Weights of a small mixture-of-experts language model, trained from scratch on English Wikipedia.
Size: 9 layers, width 192, vocabulary 32768, 80.1M parameters.
Below are experts of layer 3 (counted from 0) of a mixture-of-experts language model. Rows are named router (the router's row for the expert), gate (a neuron's input weights, with its number), up (a neuron's input weights, with its number), down (a neuron's output weights, with its number) and show model dimensions 96-143. Each number is 500 + 40 x the weight over its row's rms, rounded and kept within 0 to 999. Numbers have three digits each.
After each expert's rows: "gets" lists some tokens that make up at least twice as much of what it gets as of all text; "mostly gets" lists some tokens that are sent to it at least half of the time. This comes from a sample of Wikipedia text that the model never trained on. Tokens count by the router's weight.

# expert 7
router:461518554531456515480527486434428496408489489542460482475461489558535524478512515484542521511511429559519461469474503549518565540454531499458498
gate0:493465463502496536522468492471470511456516462450485487545561513522515471547519574456468536530412509502460495427510508542487492528414440451560461
up0:513473551459464505497552522490586532516490506504457459475506546484517492518492475454460494487478469474489496516495523462477543478629493439533573
down0:474541573486414478532547465459505474473405491559446547530496570479565467464500509544528625416465448486478467477509465519489536500462495502464531
gate1:501493427501463487445416555489483563491437491535500531553458499524458499504517482535568490462463519604455472512463562453559528462453498526466501
up1:564420450523511534533510540515559611487506524471537505536521465527477507561490478492458536457530430513446530467508544478601453486508486460500479
down1:470500512418545543535563445510494514436521574491497539481430543563519448479436444463602524464470466560453480504500489490488509542524516495480481
gets: " and", ",", " but", " after", " when", " later"
mostly gets: " but", " until", " However", " due", " before", " even"

# expert 30
router:596491568541422513532485495468508508532430466459516514531557527563402494500509419543461514487475542576423515569581509509519530500454538483502503
gate0:488482474456430490423477453497469502418478509574509486491565443508488530452517562528529440415432459483446482414519477495491531473494554477514519
up0:501569475444458422468599505520529533555501519442477439415511550502528518448514555485476518564469549538501501511523490555512460538464457481504544
down0:515551488485519510468513510518459512459559471526542457509445571475572493478444463411497418497528489577595531583518528571479453492578512502499527
gate1:574522570551536475480444535475545526474522505397449462501485553416476502495441511550543479490546484480466461509526483502464541581402424539550561
up1:556503552524578500413508538502451553490464506466455488456451524500442566520504469536503504488452501531467543443546441483499515558399475459492506
down1:518461467569441508494525528533569505519536517485439520533573498560493481469445494404520453497477524504472583541554443467482491438531478474411487
gets: " in", " for", " on", " from", " at", " by"
mostly gets: " in", " at", "In", " during", "from", " from"

# expert 20
router:486582535502492439472441497537450515490516479404531546514511533546533534487516500535509493517388452432543565531592476473482581476446527549534508
gate0:566461571520488479478479437456515437454520520443524510507417490475519488475535474480540590496539535458500462504499522483537557369497451475475538
up0:513455453533500421376506495481471432454554467432494493556470489449590552519422511496488605527500491474501561514514498468487513441493509483477443
down0:485491440515457495474451487482553544518498475506480461534552487455506461502489505512441468474489455520481452500483488512425483522510623403509490
gate1:511454511466513436526486427491466557563532526511501491509480505547480519478460475555453495496475495466572504520543582535455491539553505462500490
up1:505492504448504433468476490484465500555514471540477459504443548566443526421514504481508465504507543502545535504485593533540538546600472499510512
down1:531538461526547526555477544498476533468465493512507566461515516482496444557535385504475592473525494518468483487471525476506461558463430405506558
gets: " |", ";", " –", ");", ".;", "\";"
mostly gets: ".;", "\";", ");", ";"

# expert 42
router:476425413417462532460487475534448514465565454436478462510511512437481485449507453440517482502418447567501546462473487457476491556534513496544529
gate0:524540581472497544491413589518473553452551530529469608530586488472526512532577534467462545470443479549501492524497497501483510545558569466506456
up0:509485447420539537461479497427503517458467520507533440573505553477485494504428447493474507554483560531499513521507568501544437506487445511460603
down0:479468523532430469480568472459526465508553532532465456524533483501532464492480594529576569498484481483526489515446547535461447485474433508500516
gate1:484542499520557517528548423522473507472532575561497512469490471533477505498457588500414520516479490512382467490447491581513509498506566521485570
up1:514540514534527522445533521500537527522505486540456502520488571547479563460505475537504498499491472552495482516466515489456494566581416469576486
down1:493499492516508534527549482525500455590551528523471442481446554520443481505500531531524471520499538523493471477477429455483454481456508481522497
gets: " |", ";", " —;", " –;", "%", "};"
mostly gets: " —;", " –;", "};", " |"

# expert 28
router:480501417582460488454548526509483477475510509476474537542545518574529532523578564442552517499523499447499452495563491446473570455491457452485393
gate0:473576466524530519513438524481527473474432523429471467425501385455441603500474573480528540511516511467529467503430470487529538494548549469530466
up0:524427521499474465466544446547465487539538484525511541553506625545535420468499422502478436506467494540460517489589490483481447502488482510480530
down0:474531505473529560507508530481467494494511602497558410475505512377378502469468473540479525461502527506475561482459532531504451565501510464460491
gate1:511523487406494557554443490549477558539458450450556469473562499486458448552466527479474530523460444485498457476558539479462537490484499536485540
up1:451552471465546429511530552564498543470481524542456506520550547513500561465490504485563510478512518509486521563516486501507501547498523477541567
down1:434500583508533513513525467387533521564459403478443503532449480559465512483567469519504420503468472434494489536431467406547446497451495559512466
gets: ")", "\"", ".", "),", "}", ")."
mostly gets: ")", "),", ").", "}", ".\"", ");"

# expert 23
router:548428447490439462487527501486477475597553488542524430470495545524478535540527495511447497583564495534556493501578574500576496478505565471551507
gate0:601520535494545462544527531559492521438493537486476397496481516459492454509449489558479453554524479484540527516557440460484505491498448483456544
up0:411468511482476483413496470437502562487556490490542575539491518558517533534491532475460514501565499527484514530395444520528466545504519550527509
down0:566453533527468488560477459579466553563468540491549415478495568439510473494458469533479601524491540502566481536508458576485533477483477450474485
gate1:586466524480464509492543447483557573489520509566468469483496520502514468489446552537506471564526466587482468571458496482448490471403521522443460
up1:494504517512531495584429516494473439473492562476530484531525462518469542532515479440514506445502500444520543498509450530517497552606507476531541
down1:496468504505480571521522519464476453453490534461459482543531532524497499468451508561480439514508453624473472528462464530499587487451444538446508
gets: ".", " (", ").", "\".", "(", ".\""
mostly gets: " (", ").", "'.", "\".", "."

# expert 25
router:477486545500477573519470527471531509486424507466497544427496471472453473438423558500482520455492534541476525413523495519514479555516530515459522
gate0:512557501480409496555516499535545444491528543430477455407497511482500470465470504461468605569495593519499440540489533443481488506495509523463539
up0:495563466505442533525496500383578477472500558451505514476523514471478477432464570496468555512430535452498489489447559482550553527515470528494520
down0:503474494503531560491494473558385418512471473469461526485509526455521468542467473410492459506464503452476513498563466527425500493549517487530490
gate1:513509476522469529517493428485544439507484531446541497487456538499533468478524554402563577470542476517518469515493508480516484509504538469580525
up1:517518501485517437443494561464513524470588502515492499493623515479461516527484435558474443502554567450492474510500487502509536498556412579474507
down1:551548439448408518470497478474494510494567540457512417490539544483517519503473481480532560506487522504487539511513473508549491511445594522534413
gets: "b", "g", "m", "h", "l", "k"
mostly gets: "w", "c", "p", "b", "r", "v"

# expert 18
router:503439501573500493520455511538479475497452512483500482546522504498444555453466553540452526520556564519428472523520536577542475497483448453491425
gate0:530428460461426475421504534468477492452465491456501358516502553532485530437501437451465583441502517482487437500492467483519485479511487485493500
up0:472450487507453436436546538500489483410475494443505376518516477517569543395513433435493592487487485485530484478522548513524477480489538474471509
down0:509550536530536464514458576520500491509488476448528478527520466541550493507474476555538494633463440562569578550488542484432437534453563502527521
gate1:495494550454548556425484501479559526461422560470519492481460449548518567568550461470511483501546427570520518521522532470524571476500509495529488
up1:555552490453539486460551562519572482489546487539465525557513503610500524454511504500456480521508536501512491507453449474422514474522543492494492
down1:466541460528478436509493469439510497566467503438533529496499571556504478484445510518568431529494492473528496520515573512493482473469535516498534
gets: "C", "S", "D", "B", "R", "M"
mostly gets: "T", "U", "J", "K", "G", "L"

# expert 29
router:472455556552602496427478458521435507463480462492489544453432555455479487455489546503468499474494510541558476505515542442498522468492495532475517
gate0:517586438464484406531456517539511452570421448514517465489479486517435523513442509447533479434481539580528371474520547491387464509513487516493524
up0:579535535445508497409492581513451517526461503438543455475511502447469497492500524444473464511565455524519498520428480468419564518483529552561482
down0:466389503542465478469527498487559584466560427505516532526456463525470547446547557554489563483463461408518593506448583511553535540477450484533539
gate1:528499555443449503570409552565508485468498472500568543462457562451488513498422502510407509531522521515482481433490513529494546512531380531544520
up1:503442514471491486450451546566486528486512530549546554485485536537562507512457544432380504529504490485489451483445524516510493543503455499566591
down1:468513570441439487590526486548533462461568428499499505462457530444496547482475520482421472479577458470545453508474481410502483527472472562480487
gets: " \"", "\n", " (", " '", ":", " “"
mostly gets: " \"", " '", "|---|---|---|---|", " “", "|---|---|---|---|---|", " (\""

# expert 35
router:535549565526458574528490600506485493589546634542503503473484476469466501489522478496476476472520462494406527508505535593497503481417510542527505
gate0:571563468519506463468444492528433423488530412506440454558556471442528408467550532549540522502405456478526544514515540504502503543454502518468425
up0:517495477562483434511445471458506431494437395445494469506559504549490501465502471578531478548476456506472532508468557557497453491461493587516460
down0:501518479405453496410500425504479608505466432446494506440488479529501435477473526472492475387526525420516560513484527491543455506530507566467446
gate1:502504432504471546583473436470509533502467486475435494527478544479523469496555504475450539478512503565471479501496489542432454508453518539497531
up1:533511454469533627535490533465428484553555508533568490507484483529545489483465491483474466586517515506476465519444450612494464477485539504439536
down1:524526437510533386528467518659518520553504597534535483465481533469496411473518474528480475468545478469519556456542468443499565513496504473459475
gets: "a", "i", "o", "ia", "u", "us"
mostly gets: "idae", "ina", "ita", "ata", "ella", "ira"

# expert 4
router:452470526513426490550469482489493496537534483470442505459440581516530514528506480536485491489508475538514459477433464507478512566472550553443519
gate0:457433487464459503503496569543474579498535533443554496518487534485494486517508506551479474417491546472451534497458457551538461456514543535522463
up0:418485464504452492509463538554497537527509530544514537487511536529421481477477501500446552402483481491488482506523443540510467421473542529499504
down0:529447544513429509528511478462527494546478519528452509474507528531517479546483465518394468522484509466515433502509476477516449509508526451508493
gate1:453550539529527485553561449513551531495496506536482481502481442507458480526418483500515430530463490493558487462448506472579554471518494528500488
up1:494458593419582576500429522502544459429463496531513522512502586423493511452540524461480484494498483496493483572484520456504469517490519413491514
down1:471514506491526562487568483596521497490494535552466500486528472558561518508450517513518485434513473531465546554548502497492513464523458481492488
gets: " that", " he", " which", " it", " He", " who"
mostly gets: " he", " He", " which", " who", " it", " this"

# expert 49
router:474443448534515495437553505484553498527519516438509487530463517449443520463507558517463484478460573481515441501464478470548467539500497488534508
gate0:579526477537534497467426518480461428524459467431524487569452500509532552479464509457536554549519417472531496468400497499551500500423498538490475
up0:494503501526523512511488523474475509537559517510510515493452459457512530469454505489494425459533495454481498576491557480427544574536494457509490
down0:488461470526473508580544487511567470473562507517567552485537542476464488451482485544459524441456492477488516509554506551422562466468499468582500
gate1:481505550449475510547524464464520532518517479563518414586474494484466481484478531465458463533466490515469490501478537549571470566493459396458512
up1:555445473484500554572550430530558544448549540550497421561463466527520498541518486482463498483474512493459426510568518533525490521525554506516566
down1:618546426564436502507517488464506621498501464467522529548471487519497457492531490454483472424487599405477486481569466502510464499555551492489481
gets: " The", "The", "th", " New", " first", " A"
mostly gets: "The", " Best", " First", " Nominated", " Second", " Old"

# expert 40
router:512478536449581485523463504494421500450474478389505511517523489535479505518478530478498526487483602498502444449541542452459464536559445436471488
gate0:528490504500484418454478488463505480475468480478566469404415525484534455489465455533426484497522587428474527448478465496472472501484485466472553
up0:506450561599519558471455476515535539524487517497533474473573553507526504474542457505514491462474469584515531504491463540518520465564494473413502
down0:560465550486499518476508554497537524513499513546535549492482447459468514470536440478543421485527485478512510573464456530521458541453524484536502
gate1:504460492536495471535506515474485503519591460495509506501564543565481518475509558460581466471539511514523482566499521526511518536497537432461508
up1:507478471524538500517462527448512542505567510554523514520543551491510481447525590428567474462480491496504457552571521564507547525519535444518511
down1:511535497516500519429482550452504577546487487486495608473510479489528508487478578547508538574499530545502528442513444453464506575553518480500534
gets: "-", "–", ".", "/", " (", "+"
mostly gets: "–", "/", "+", "_", "&", " mid"

# expert 10
router:583460555465556445445473517487505561521539479573581534496400568478552539546530448462533475499505552456562521543526468465503450488517523500513491
gate0:533491479504517479486521444467509442493470499510527501549526511433522494514537481439467498490564582462472464434541527438568470526515436532443448
up0:535474535531476437472514468491585472475529504487522513549498504480522491576529571450441547477447528486480500519539514438507475432500542488505564
down0:622440532502494528534472528502436544473482500498456484495474453485505466492413502456459497538489430503481452442499509492490518518466554492442499
gate1:502477562535519527385513444505513540499482513490531489528481576457499509587457491487478487428495494448509484488458546556559428550470529538451486
up1:405514444526461549628469461496456458559476510530560478469448403566476546491504458468507527465499469507506512565576528482505518481521489505504487
down1:515517443494491492424534582551497528429485548459417518470529479466477556453515556527453443498491428515517483537450543483532557458504519494483580
gets: " the", " The", "The", "the", " this", " exact"
mostly gets: " the", "The", " The", "the"